config = dict(
    balance_loss=0.00569,
    learning_rate=0.00339,
    beta1=0.95,
    batch_tokens=65536,
)
Below are experts of layer 3 (counted from 0) of a mixture-of-experts language model. Rows are named router (the router's row for the expert), gate (a neuron's input weights, with its number), up (a neuron's input weights, with its number), down (a neuron's output weights, with its number) and show model dimensions 128-191. Each number is 128 + 32 x the weight over its row's rms, rounded and kept within 0 to 255.
Before each expert's rows: "comes before" lists some tokens at least twice as common just after its tokens as in all text; "mostly gets" lists some tokens that are sent to it at least half of the time. This comes from a sample of Wikipedia text that the model never trained on. Tokens count by the router's weight.

# expert 25
comes before: " |", ",", ")", ".", "%", " ("
mostly gets: "90", "93", "80", "}", "88", "82"
router [170 118  93 165 103 202 155 170 105 129 140  66 103 166 155 150 155 148 148 147 101 160 147  71 200 139  94 153 118  95 136 118 104 157  60 114 106 149 237 149 128  61 164 160 134 115  93 148 147 103 115 152 126 102 129 154 159 113 140 114 108 120 133 144]
gate0 [ 73 141 117 132 135 181  75 155 109 113 116 146 169 109 141 135 144 104 118  95  93 120 135 114 123  41  92 119 128 105 149 138  92 198 101 173 179 177 101  93 135 107 132 148  88 152  71 165  47 137 138 209 136 100 150 147 102 167 153 164 102 110 154 164]
up0 [133 132  94 149 163 144  81 150 147 129 158 114 143 103 125 162 119 176 101  87 117 143 100 120 203  81  83  90 113 108 141  56  91 218 117  73 205 180 115  89 167  89 196 106 123 128 115 149 129 151 105 134 143 120  94 122 111 175 144 186 127 161  84 127]
down0 [123 139 106 135 161 141 231 139 157  71 160 159 149  73 101 143 149 151 135  65 127 164 125 205 114 143 206 134 100 146 124 121 167 104 163 158 195 104  70 150  30 147 133 118 127 127  24  84  88 123 119 158  96 101 124 150 140 151 147 129  72 140 145 115]
gate1 [143 132 112  90 107 181  95 131 151  98 177 113 102 175 176  76 125 144 133 121 146 107 136 103 149 150 140 135 130 123 134 172 187  96 125 122  93  90 146 154 134 129 134 108 149  99 126 160 159 115 148 155 113 104 121 178 130 119  94 158 121  64 126 132]
up1 [ 62 137 156 150 149 113 146 111 109 176  86 142 175 131 120 163 146 106 108 113 108 156 111 122 147 116  67  81  99 181 138 136 130 205 126  93 172 196  90  99 112 162 113 150 112 137 124 116  82 166 142 136 129 150 140 126 135  99 156 117 116 136 182  95]
down1 [119  91 105 163  43 185 122 120 140 145 132 105 109  85  55 196 128 107 171 147 159 104 146  60 120 159  93 196  41 131 180 143 116 164  89 131 140 108 116 109 120 159 195 136 139 165 137 106 131  94 170 123  84  56 145 118 123 113 142 159 126 104 192 104]
gate2 [ 81 116 187 118  90 172 179 140  94 129 174 107 177 161  69 164 131 198  92 106  41 197 144 157 161 140  98 122  90 163 167 128 151 153 170 144 153 106 145 114 106 102 116 130  83  76 145  92 133 121 149 112 162  87 113 149 139 115 106 156 121 143 131 137]
up2 [121  99 201 123 132 164 124 140 176 115 136 121 124 117  97 106  71 160 120 119 116 135 120 176 126 150 131 121  99 109 150 134 137 187  98  37 149  96 167 159 132  68 104 110 123  80 144  91 117 133  74 145  79 150 105 130  87 107 106 162 145 101 156 133]
down2 [116 127 132 145 140  95 124 157 183 117 176 113  95 155 141  51 117 141 115  93 134 128  94 204 124 125 133 150 125 102 158 110 109  51 100 144 131 202 104 138 130 209 181 166 149 143 119 154 111 173  88 112  91 129  74 114 108  92  88  90  77 108 174 116]
gate3 [ 93  77 163 137 137 150  88 142 201  83  96  79 126 158 120 135 156 138 146 105 179  99  68 127 103 182  80 151 110 136 179 148  56 132 139  79  89 144 137 123 133 188 112  75 171 115 126 144 110  94  88 131 147 179 117 137 152  95 184  65 124  88 123 118]
up3 [118  87 150 125 152 190 111 134 184  80 119 127 110 169 129 201 155  92 125 146 182 118  90 174 106 176 104 112 134 140 152 111  70 125 181 108  93 109 163 118 136 161 106  82 135 149  99 147 117 113  92 134 140 181 100 121 185 113 155 126 126 134  90  63]
down3 [117 131 147  84 162 139  40 127 120 117 122  94  90 154 141 130 165 176 106 101 154 105  88 145 103  88 142  99 154 120  94 135 132 175 152 108 128  68 121  87 104  84 124 145 126 163 162 116  85 147  65 118 181 176 152 129 142 141 109 115 159  66 130  92]
gate4 [ 75  72 122 150  92 167 153 105 177  93 156 131  86 133  90  74 113  79 135 137 152 134 159 129 136 106 143 145 132 146 104 160  91 125  96 130 157 169 166 115 152 158 210 120  93 152 119 159 126 136 116 164  89 184 105 157 132  95 112  88  76 113 167 125]
up4 [138 138 109 101  96 166 157 143 120  91 170 108  49  77 137  58  97 139 140 147 112  88 128 154 123 130 154 122 150 185 118 127 127 135 120 148 173 132 159 176 142 163 172 140 106 138 126 148 108 119 112 116  97 138 146 157 113 109 124  77 125 114 164 131]
down4 [106 153 171 120 140 211 119 108 140 108 133 180  93 105  78 132 168 149 128 138 151  88 153 136 132 126 125 129 116 126 115  80  67  76 133 110 128 169 147 123  70 155 145 127 147 158 109 129 124 145  87  80 151 171 148 166 119 189 127 182 122 147  57 120]
gate5 [171 132  86 157  57 195 133 103 101 104 125 151 146  97 103 173 102 199  69 130 138 105  81 108 112 110 122 101 141  96 107  99 220 177 141 146 173  77 121 117 145 151 176 202 158 196 112 114 104 132 130 193 107  96 138 157 107 101 128 117  84  88 120  95]
up5 [167 142  66 157 160 166 119 118 139 118 118 162 123 122 126 193  82 168 113 131 155  96 112  76 118 131  72 165 106 155  72 127 196 113 119 109 127  95 105  98 107 142 150 146 195 146 162 125  75 119 128 189 153 189 113 156  96 104 115 160 114  49 127 104]
down5 [137 145 142 150 129  89  69 158 112 125 146 132 101 164 162  61 167  85 124 197 113  60  89 137 144 132 104  61  92 127  45 134 165 154  90 138 126  97 135  98 122 216 121 197 129  87 147 113  84 100 149  85 167 101 131 100 125 116  92 152 122 127 120 138]
gate6 [127 116  85 192 106 149 126 101 118 168 154  57 178 134 157 115 165 112 152 124  87 146  88  87 139 144 123 102 112 124 154  83 173 147 108 116 181  40  67 114 108 133 108 116 122 124 154 145 122 107  66 138  66 102  72 146 100 145 125 121 100 159 106 141]
up6 [107 151 174 147 127 122 123 152 134 161 146  97 153 146 133 166 132 124 158 129  93 146 129 112 178 142  87  91 146  52 122 105 147 139 118 116 173 133  87 141 144 100 148 114 172 137 121 172 133 190 113 122  67 136  66 140  71 120 126 160 106 134  90 119]
down6 [101 116 189  79 175 134 156 198 127 200  81 179 177 125 104  49 135 147 117 153 137 118 134  96 131  89 125 125  23 124 158 164 157 104 185 136 125 146  68 187 183 127 133 161 194 123 101  84 141 135 132 129 138 148 143  97 103 113 145 140  94 133 117 177]